{"n_layer": 13, "d_expert": 96, "d_shared_expert": 0, "activation": "tanh_gelu", "moe_layers": [1, 2, 3, 4, 5, 6, 7, 8, 9, 10, 11, 12], "balance_loss": 0.00504, "router_bias": true, "init_std_router": 0.0256, "tie_embeddings": true, "lr": 0.000769, "grad_clip": 1.0, "batch_tokens": [16384, 32768, 65536, 131072], "seq_len": 512, "train_tokens": 304300000}
Below are experts of layer 9 (counted from 0) of a mixture-of-experts language model. Rows are named router (the router's row for the expert), down (a neuron's output weights, with its number) and show model dimensions 96-191. Each number is 128 + 24 x the weight over its row's rms, rounded and kept within 0 to 255. Numbers have three digits each.
Before each expert's rows: "raises" lists some tokens whose logits its average output raises strongly, later layers aside; "comes before" lists some tokens at least twice as common just after its tokens as in all text. This comes from a sample of Wikipedia text that the model never trained on. Tokens count by the router's weight.

# expert 2
raises: ",", " in", " (", "—", "–", " of"
comes before: ",", "°", "-", ")", " (", ";"
router:122178152106114131083118088145153119148126124137097152114122117156103144115140129168137136136109103104174137090127097085141146130119129152149107123105151121118111104106139161109117115133154133104173117128102098125138115137101125129149154144117148120130138110120098129131113146098130154155
down0:133121079122137116124081123126124118143117119108126133133151128132150117121127116136117134164167111131146148099141145123082138115101094125135110125142136156148126129125103132118170121104130136126118134200127139104136071093105150145136097140143122141105122120156141165099092158112122099119
down1:133119147115128153139172141100123129121113123182114129131083140127109145101136125124122129135138084124164124134154130138148104133089141130123119151181090105119112102110160106133169108138115099086137153130123154170147131142121135139096128141139121140121105112112117114147184145167099126067
down2:146100096144121144075119131117134117083156147127127175119132151115150129111109148148144076079145127140109119162149118107125133106159130157136124135086143077160135137112131142127118125175176131148130146108110104140106162129121139166096141153065121147145111127144111131134125128105162093112
down3:096175139119141088134155115144116150095135133133131135177136136107145145132154130193137096120122126120130117134145137156105114091145133156121123143129106121141121133164139116099121113135136123132111138119142124113139128165128152115137130127091147133135201124151158115144126130096094141123
down4:172108156165135127132128166146151133105128119156117119151139178090149106135104097139142115143106123120135201139170175090150118092119115119144138122138137120094139125136106135096133134079145128126131122064150136157104102195178128134137124143092098162117136104121134190159098145102127130168
down5:092172119123098153123080139120111134118128122141141127138125145125144146101154127168108143094156110126152128133148145177134131132104106130098123142090118109179162151136131173104127148146152104150093134069103136114144162099135117169116164132100109122133130155129114102142086122115145106092
down6:152113111129145111125070137148121138153125158112134133149155120163088133132177136106079135147098112145140170100150135115152169123117106153131101159101133132107141098161131122133163151145181097158127137138183092105137115158131129131131135104125134127137134112126150142148141107132132112152
down7:116149076108133126172125184134143115159172148167122147115145092123101090105148117095102088095127124086116116117137157133131189182148108109167124126118094146127124119141142141127131127118132161160097056149114189115124053125182119152108124136155122138116119148127115110119140127142068143118
down8:124104151124142143113137129104177108122147117146112097131134101129108096131143179130100113108097122092100179109119143101149104104107130104109096114145142120146130139100140122139111138117106171135150162098100115120106117089132108122121103176148110133125177163130117140141138099132134140120
down9:148084150098147112153136166149117120143149151139161114157123125155094107129131104129071139151137130125128096146158151115134124133117159094097105102100142113142125098191132107110146141139082130087131160110117115156118122083136110121166134105142079129139153092121134136135130102141074122133
down10:155116127107113105093156174104066138118109171156146194201115141137100130145058145105129147109125102171148083179154125123109107084148145123173141130138113114094161130157108118144111114143123113090131149146177172093147193108105162087172113146172120122133115103144161136114127167166120110137
down11:139074127172145123124158152092123108146089165142166107120140134154133103124108140136185142119145135125121133116129138148111180169098132107109156119116110128143119094142120113147089127136130146091112198151148126129113101111138101160134127119146087120136119125130118155138135153146096127093
down12:152126102113113110111141121112129131092144107140146159183098095125125125150121138120126129136138124142137109115155133148121154116183149134152104109143169112124144092190123121115126136145112124110125155117126156107172149122111140101132127161128161112135155135109148143128105147131109141131
down13:109107149137199101108151137188138112113105106153137199119100130122131097156140134166123152134119118096184094138146142128118146122170142109082146105121113155150130128120070107134189167113125143159153138138152141158151155132109155119112140111194150128066140087161074142168157159118123123153
down14:133140131108118154109131101086105108114141141182134104116170175159135105120132120083137161122135140168142103140147140146094129130132122127133098143120122152151097127110146127099109120137145110151119093177111108099092112140142158148164074165118106127144095130181117102111158115163090155143
down15:142107148130152121135119132148136117145093097129159078124109163094112087113162133098152138111134144167124111168126130152143099094110098147130131066092113126159137113146109097128109096139099122167104170139130146161162109142089152122117130096174150095148125108147124107128135125107124112122
down16:164184107161119135101100149116131130137136093101137127128170135115136077139129126101131139120137146155138132120133186157133109133097121108173140140114115089147132125100133135158111151089132113100105146113126114156126131137141124145129129103141073060175108091091132106126126108120139131120
down17:143105144156122146110156125156101178170127141081084149162146077135126136083153120097136144101141144131152132089170159110145119100159118143138117160118134114085161136166113135115149132174131131165099140125119163138171122109130146161108116105136104150123151123138083149104128116159124132124
down18:090125104108154147136166129136125147098121144113103102092136154161132119122124127146083125103120144095158127118132139129131137155127123161125132147104150167138122128169136102141133132146126129151102140111124078138126140138171143126133144096148108056135147130109148133112138154120116114145
down19:144128127078180114116111122113115121106113183131150125104118130118155125118173145075116144142134080146095137118172127126149116118133100148107135100130098136157191114143137150121136120158105130153137138147132133089152116116127121141096120124091133142108146145102138145100104129116115115182
down20:160136103117132145135149111121132167141182127104151138138119120169121079150127124105133149142108137138126130137167156104116120105111149143125128118116098072151146105144098145121117101143152132144145092152101085117132135146153164121086106099117100105140130096101168175099159114162152168146
down21:151124157090077130093109125107098147168088171115113097150142138102159091125122132092171105146161120141118127157159159120160140152151125101149106115145140142141156161121118125154124078129131124139098113147112130169154119116144105148117134148160126137108155135116090149092127119122107105138
down22:147130118119160117142146130127104118146136130130137130115131123093103118161150147084107090132121091166128068128086127105145136099103129093141100158181140140149141136150158094085076112127076143124122153100115145136129150142113124087133131112134118114116144106136150108128170103149124143101
down23:103100111145144115162102118111159114143160139083126121157125155127138136122117149179095162100127159105125139122113092105101151128103081181135129137121110133115117130065114139122116122120159121136129144132142148147112149154091128145070119102150136118085154107147131096159118105093175169139
down24:139145129102150120157096125105124089133085104143147131136138132109101128166098118104123159111148124108097118089113130130142153134153132155116115138117124160087137123089113098150150123140143126102159098115110122090103155113132119132146096147131149140108120114134154095161123144129116126172
down25:119102147135103109153109114117111117108104091152142096145120139107119110126091122099134089201172134172119164121117129138120130134125141096137147106141133144140088145130134123140137152132102074175112086121135182144112098134152102156139129133125107136086102167054128141130157121154147110136
down26:114111075125163146150107097142118157095147134139117138107107132115127122142081106093123137104146137096133122117124150145091178129148117131106145138131138126131173147116122142128107083144146127147146142104104148111115165180108151147100112140126155088137136096124130138077130130148168141154
down27:146120055127105128174131141122137122129119183142110165135132122146117149150138114135115184143131168118116133168107140141140145092131103130121123135103088131169162138141123137137115127140105108143116139133136120098139121113108091126161138126154126129113141161129170144089111123123173145120
down28:107168045131133152152090119142148101115115118128154084100154136119153113123157150141124140139145112138170172151140146133152164088135123105134185158114087117137156122106132128137133161093126147160116166155097104131176159133129124176086117104147104147118130075137137134156143147129138106124
down29:147121099109100128167185132079102134118114134090104139122136127143128123130125149129118118066117145136118108155138148170156138106126148159148101121178132086133131119097181124134092126178133084119110111111136134166106131124103205125092146134113115154119089084095123132134177087085106139092
down30:125112120107164126106103136137153121140168165088103179142146136103132104163103098106104136108100154127112093155133135104099126143140192141137108146123155136123066092140122089086137108095123150127141110160147137133133134143111146153087162092093158117149124166173089124107135145132126180176
down31:156153114143085105145133138146138100093073143115137110109164117117120100114122141111115108144099143149101156149102103112177110133107123161132181150131162154143127130145126102104131153116142168160062153131105084108140115124151115157108116139119119108112188117107112165112117142129161108140
down32:148136108162124137088148172119143122105134135150129077123127147137141138136158137120118136128127110164145102145075138130125153096079131095106130118110119121107117145138143088163088118108127167132140162158117107152142116139136112127132147124132123159169122130146133102127133118127123121141
down33:168141074111147120107122169129100105130072137146169115078154134133147111096108100125121122154121154114135144141133134143134119142136152079154137116116136117111127146146147148163107136157113121115154135123124137169111137126103107181131120124124109138114135112101132123127135092108104144108
down34:084061130135154109162152154132123132157126108139145109060123104136099139067099087116125108141114097108122097126167144105154102119109160115129135120170124127121059169138118079106139173163108118124146129129122111155138154104114071121123164116122121152137147162143118145103152081126129117159
down35:176139126177116145127107109133143119122133114084119090110143106136135117167153148127118075117125138149122135126164138125107136131105130167119145132104133121105167157118128122133123093114084149137143136088134105114140133162160160111142150118174129150122108105171129149156132140157121114079
down36:099117154135080152130083080137107160179137151126106132154127070126158127107106117103156105105124150115085121109138126132119139118131094082128110131149097113132089169144112111165121126144144074114131119159128131108124116137101128127137139122137134088140132121112166102147149088137108122093
down37:106121162081115114148142128109152126130137132090185131123089177135150149120119116122124156103094143124128139142140140104134107147134123177130148086155156137091108129176094141097144105135121104151116133119148150128114170145104098157081129098138180097141112123155098118105133120156143166147
down38:088146109149100162076129143154115100103139155115125142077110125127177077122127120154128128156113110119167104115140119054121124142181135177159090123133088086147122156148132121090162107108136121130158114136129139117160120110132140130164121150141133106104115152183119123122145123119095153203
down39:160093156132098145103130111124078137124151152117113112141136094116128141114104139109101083111148169145080092113103140147142159137132132138142120115131129087123138111125106140130123141146128120167124108144138115120133084095151094104125142173123081122109094117091117092117155138110120115135
down40:129146177142159116111161150169168150105180137091161134091119106131116115151114216097111128113123145138135150119101122142149158118148113140122129152086154142100150133097129158168127136135119103128130125082130124120105138139110173120124125136089140129131177138081101107103157131101069124134
down41:109128150134125104155118121088125101113166103144143171127118145144122134118118162122144126187155123116218130128126109099104110116135132082105133148106130106124166113155109104137144107135155139103141120154171049118136143148102182151132070132109142133134139138118157119102129136140121119158
down42:126083161117127159143161168132133154155096135163162100114118158148099140159119148100100138056118115074102122146145125130162112122144107128133122155126157127115135128083157115102110184089098139142121120145177159126089159153143137142134109095139121141107132119146124119177136105132103161099
down43:139112171171071113101174149125153125077130117116166146120152108125116139154080109155157117104123106149142114159136140118129144131137117120066136134131137083162135107165113141149126127136130111151094153135171112141144155109150110118088142081176128123140125129145125122134142120120135134115
down44:119148161132129135120156137123146129116131112129152098110106147121101152156126148145142111171120107115139159152103128092125128131136123125104128096159119098115129158112144150106152155113125137162141140145113137131127137128120134121154103109126134097104125145128129114121136124137156157145
down45:123114111111134122153125153127122132114137091142078152158109099134082103083079104141141121153124133127122152169135173131159150144104162141136146104144133136096107092126112128097136110119111102106143133138132155149134152141123105130128106117101126088130108156131149155150125101149134119122
down46:133134117124163154161143146097126181130140097132117111148133136122119111158163131102089142129128108133157124096154115162124198083172133116128105149119118140120122123148135114124116129134121129107145115099117191144133145156129133142136126136152156144107165152136143067114101103117145143149
down47:146112144168160126133101132117180113139083125116087135126135116160084140136085164139171078114113125122089159181118138099106127126128106113111096127114138124103111118171136093140129094135137171101131167118110139161127197132103139134116103123126145146153130135170133090155153076100134123129
down48:122097187143164117130160127131166138171123139108151140145102134174118107122139124116129184104121101111132199107104085101136117144088123109137142142186163116127155122116105109144133116175110137151148174156141128133117121109121150122134128107163121165124092141140124152137137099131110125127
down49:123183139168100131143138118108109121121112150072122157138145134157137109090137126121145129192106103120150138140152124129141118095146090113145148145123141177103123167120120141103124160139112125145139142151137114157155090143181101131139178092120157192138122133147142148084152108107137126166
down50:137140106107157125074133128152082136080122140166116138140144127119135137117155144113149103123113170119075127092109104148131106120124108143138116140112105106147115163112080091121078139106133068162094137103148094139152148110119129141123127123173120144126146121129096118144144168180170118140
down51:122091076144114138150076121133161143121144121142186138109140124121131144133114072154131138120119120115096104137051085150123107137139135101107142118138137145132115103120119090161112140160135138137171142147129103172175130133160142151125105115118157133141159130125134123112100180146163106085
down52:146115154093102190155121109079051145139117150100128149118142095140159182150151083139171150175163144177124170152149145162147085092090133136190151124137092130148163123140113133153142078143129114134136133172136160093087117141122147110119124183139112170087164134146132129100110119110128153136
down53:163129132098104110067172142123132105107130144124140049114129130137115097114093136149144106147151126114119123133102135098147170127132158077090094106130137161158108125146123131102129082107099122143122176094135123141146102116168115101155135117120098111099120110150130135130120143116127129114
down54:200109096125110120098136130145103154141153048083099137180133135134117097174137099117114109135085135113151150115140176139142151151128122146113098120143092090119115124142093135127114154144148142122133139117123144139134141157127120107137120098159160127129121133118131118072113142112179152152
down55:115129117198129130127138096138199138129155118167116081149128106185139120128131122050161156128075125160111127154124166110122149119170142139102119107112113106157183108168120131138141136141130115127085112178132110131106102172100144156107069156108123151144149138125177118125140125133104139106
down56:135132153144144119129110144091112126158139170140132132078106111161097085139103122127155169153100120153146095127108136126127139120151121105116110122110173126114123105146148131121099113102116175174146116105160128118140163155145130136096115104159104104143144113110092116131141142163120130130
down57:100136170133125158140096100117151133131120108143125135136114117113128109134144121116122098111105113149126134115098148103098125143136118158174143129085102112178102140150127128141135144141132120141114116142111116139126102101127138162152127121130157155158092112118120118184144157120159139126
down58:120128122132104121174096130136156094116146206175133152151135139147143128130107116093112104125137105120145108127135131097130123148130150143150117081147111168138131093133125107150165103139105143156122113147175152159121083103106109105175150148147145137100112137103135128129130149140122110120
down59:160113125124104107141124123167119162097085129138159130128124139116149127086126139116146161118127095115135150123127118159135179119123123087121160112166115111132146106095090133091161115135160161111139170155107087125140116159125141102137118146133112176115126102163139124104113156138150124109
down60:080091121132130117114125142132123145185120133100137111172135114131166131099183137117158110130146074145128094121135107083139117091100115142136123151144105119117156085103146070150127166140103126102148170141118100142146127116132097136132113137123127146167114105158116169154155102105115065081
down61:181136119145177144138145132086165116133148092114100141159105147139104172120103181128142169144144131144154130138131081107127183103167139047110122144111129118107122155141163124142133118097132161122136139131113098119099114132184127141139162122173132127088117160109136106139164133150137143099
down62:151132056133142111176145144110161109126177138152129120130159103188133148182177147141132116129104141105105107112036133092111094108101107130090106144103120121102111123129108108152141156123123128151091122145119143110149107090174115118117131118142136175149155108083103105107113133106122086093
down63:132128115168126096160116126161190134113121103144107151198140121143135124178094129132131136115116131113158094107136147137090112101122144154150110124149118132109193089159096135124129150152157150081095072105135151098167139179102127127080122105144183130145108130142156136111135131094152120147
down64:112142102195137146152168182155183108092093125161144111067158173152115150171126123141122138082118125139167179137141157125146098181145141098121138126117125126085111118105077099120107083106095101169156119134153168150146137096159106108100135135142126106140135097158157176210134150105156128130
down65:116130146091092141147148147088129147142135143163158128111089071147130130130191156118087071126171151132114137196095195169150133109136090112144128116134135125142119138101148104099144104142139134132168147135127110144151116168043135180132129126104153134141124151099146113142123114155129159147
down66:116132143112138120116158143141118140131157164128142129153090155133075142152126169120113104132127140143125091174154114132121111125120131086159111131192133097055110136164143108076091101120127112114108099127139123086138118146103151124119097109105142093150122117147139172143137129152147134114
down67:146101150118122104113134115170095117104097127136123123133094152097133167051113140132142082113158134127097146147102191142173096107136130133105152157129135096127160163159146142094105117204145124103129141167152118090146145120116162123161109140103145150133134048131157132111122119128138130131
down68:167133116124115120113127092111116114124146143168136066106115108109125119087165133182128104163109139118116134118119121131147172156123154153103152170126125137160096150092180106155079133132118115150105128112071097115123140143122131107150129114134144130121133101095123106075140146131139109157
down69:121169136117142112098145129111085156177162120159101101108108125146169113160141138133130157143121077174178118145165113148140078145152138163068110153149128160161135137150096103106116131082097131125160104106114151124117145120159118130138105137096118129170159123120148147091083097110072100168
down70:111133098127123173134182119152112136141137128115126100111147197100129168097171114146105128148074137166143156075139161157098130095101173102136136151089108136116115075114125091111144105105086087152143167088118145139069110103153113158122137107141138135140132099126108115131121135109148131181
down71:160149075113174129141131128078129110115154120131118128097153112151118183101095153071135093141127108133103112130129170179135114121095116106107102144126169123130122149141182125145147129092101100147137134120127113127097115108113117121109123088143111095129142086091142157140106125133138117099
down72:108141156124121132118119120116134118127122120091149125184137141127091110125083132131111160151120125117144134125167076125136175165156164096102127133123116116102131118092160099129127147080131130105122099120099132138155152144132123124107097125142129082131118121118155134121122136144084160133
down73:147116141084169139069154128119168094128125124125134142111123143192160164107173172078089138143147101132113139126137138129143151091100138126071151136103118104116130125078131142146152135119078113138162096110114130133135122139167125063167149101152122141135132102118115115115150144178109159126
down74:143140153110114138157139137108119114126138103106133130128132100118185099162123142134105140163120115147137145135133097160159099159142097099116108145180099135157163146129065151122103100112127157119129107144099174141133115143102154068181134137103125149108147154077128179136127178154129125137
down75:145171127109132115128153118113160126080146135109127130169157186092136109181110131140089156149100112131140117160170106081109125105136089097133109084133131112149144117137096140158120072126097134135117110079126138131146109171140124134094129149110119119077109127119125182159118136094140115118
down76:139114133111111136132127131135152126110127121108080131082095119164155150135147099126165146117148106132145122116158189128132164111134099109173113095177110138105130124129106147137107129128147104122144147092139127163107123090142141130110110131145126195111128149097115162116126120139126166140
down77:101132163144077177094147136115152162105146129139168131117102138145095081140111103100138046135127138120094136146075164132101154115099147132122144126143153060157116113130148160114126110130137122099131161134183111154118144108140097133152136107137118135124089142119092095139187073135102108161
down78:131149124141101124130102098109148169123176109133110128131115162104073122136133172104086141103149164134134112158139114166099191133137165140145162128109102111078153138071141175154162150112115131126136090121187146114123111145151129139048146129123116096134110111117118109123130125124132152126
down79:109117063132097145128118136109114107111115136135153192130134141080098086102162128109135076156145158112119125143092129126165156141123136119119138109139157104187140125122156100172137150092137139135123091148149138158136165150154092133157135151131098108113076121165086144087086146141120138153
down80:131103196088132183114166118122137148125123126117120109110137172127105132109127131129113136109137139138114129146152111094114111139115127101124157136208156134132102164104125128114099089127111119139153122158166139133124084090150131115144152097104108134121135139140117147119088119142127149104
down81:139114109129122131162094100144156129084141155170138113163161107143153151127152145134147133140121117125072146114125115125109143126126151154146110139131130113139132096092132144122102118100099152140111128156132153115140122159121141124160111098114139156139125125164124137107091118097141116086
down82:151158108129123143143143107108118120110149207133097177178085119155107096140096134091120132113130099122136129156172131166112102074113125142108112148135109119105146152147138100147153111117103130102109186138138102137124129118100181093155113116164129149201123133146143142113135101127135139103
down83:143116127130145117100125149113155170092185115102133136112106133132122093120138183085138122104126091138146109084145176091144124156141160102151098146155138114104127078156097170133137112181161153152128123107100078128127117147110162115066093128106169167115137133164098107076137172122117085111
down84:103144165109133127149118140110104105122127134159169112155168139159157152186061115103162119144143107113114110106138111139116127141110124142117117185175166116121125085125132111146117139126126077137175156138139128119130143115149134141132090128171135178127126055171148085193147138172097146138
down85:132089160082109118080151144125168106109134123176155164117088133174147167069120133110133089147126138110108123134144108078090103115088079129140112148133138128108150126115145162147106150140128132138128098130169117111134183125113136135178078144167116151123136123111127129123161120134104134121
down86:157093131170127081113103140149164104088159158150097173116151140159151119118138119123130136122161155112121145089137094106099140163112131162142155085087105137065114108080136125063113140130183114122144108141137098169109142116140114153092119148139161162147127148145119068072103108126130113187
down87:134160140140153108105146135122085153112123124127148136117160111123070123131071114121122125123088127105114051180115103096122124139123094129110123157119109131100169145121111138154132144116089144129161081150179133130102162117118136092089132122123170144139119125118121096134148138136139181120
down88:128096099092203114143111130130120113086140135129161131108165104116117154118129090161136131161146110099151106138123083153145155143105082131101172137091125132127129165074154130117132162152086148155149111106159076166109170109121123128098121146106142134156118122080106126130143108130144119128
down89:121140055168089131169201129129108088139127167163113111144142135105127132163141152134148107141079121122094126131091118130102165133137148134127164106101057137102121093083130108161156115111132144155130143121126147149098143078173122181146115129109131129130132178134083121134120115121138075132
down90:119138125119125117127100137122124135064180100139141172188131133136096117119095109188143089096128127093163146130157153159090136097121092143098115117165148109178127142164138121132127122146150114127092151115121142105145121150115106142163140130129158111140124132163070094115135082117092166142
down91:081146131113140122117106090061114136165153150139146167110083141124118109115134142107116133156151113138103084115150148109139111117103130143103127133116151115136155119121107123144120145113065081151130105138116124140116135148124165155146098113115143127128130123132106134096105098155076156163
down92:103112150147115151121102105078130099131175119151127161130127147157166085121139136134137093112120143117113102127131110100097090149132158158124137123163104122131151134125167132117148043150133131167119116138148166157112153139142111111166160119141111122119103145153124118128105159134134094161
down93:140146158104136123129120115091088065147115147128131111119140126121098183109161167118170104145177146164147081138129132147129126158130132157121127085152142197158105148133138113111108126122107157204141133092108106181077124111161139166119114125129121088127127122107082130122129128097096109155
down94:111122116131128143142142127111169133154134090100134162138150147136150133157096150113123127154114143099096166107129124091132141107131157109128135122150135177118142079104126071125150091111141169130130110159113127186131085143149163144125111091108128126122098116145090104110149131136148136158
down95:115132133090146136110152136127099111143131145126101157143154125144142148113111096157146114149121105175113160180104119156137109099149152145115127164136111114114085175114129121147124141128085116102146117119126118136120171132127115134164104117089130111114096136078112118119150145123134152121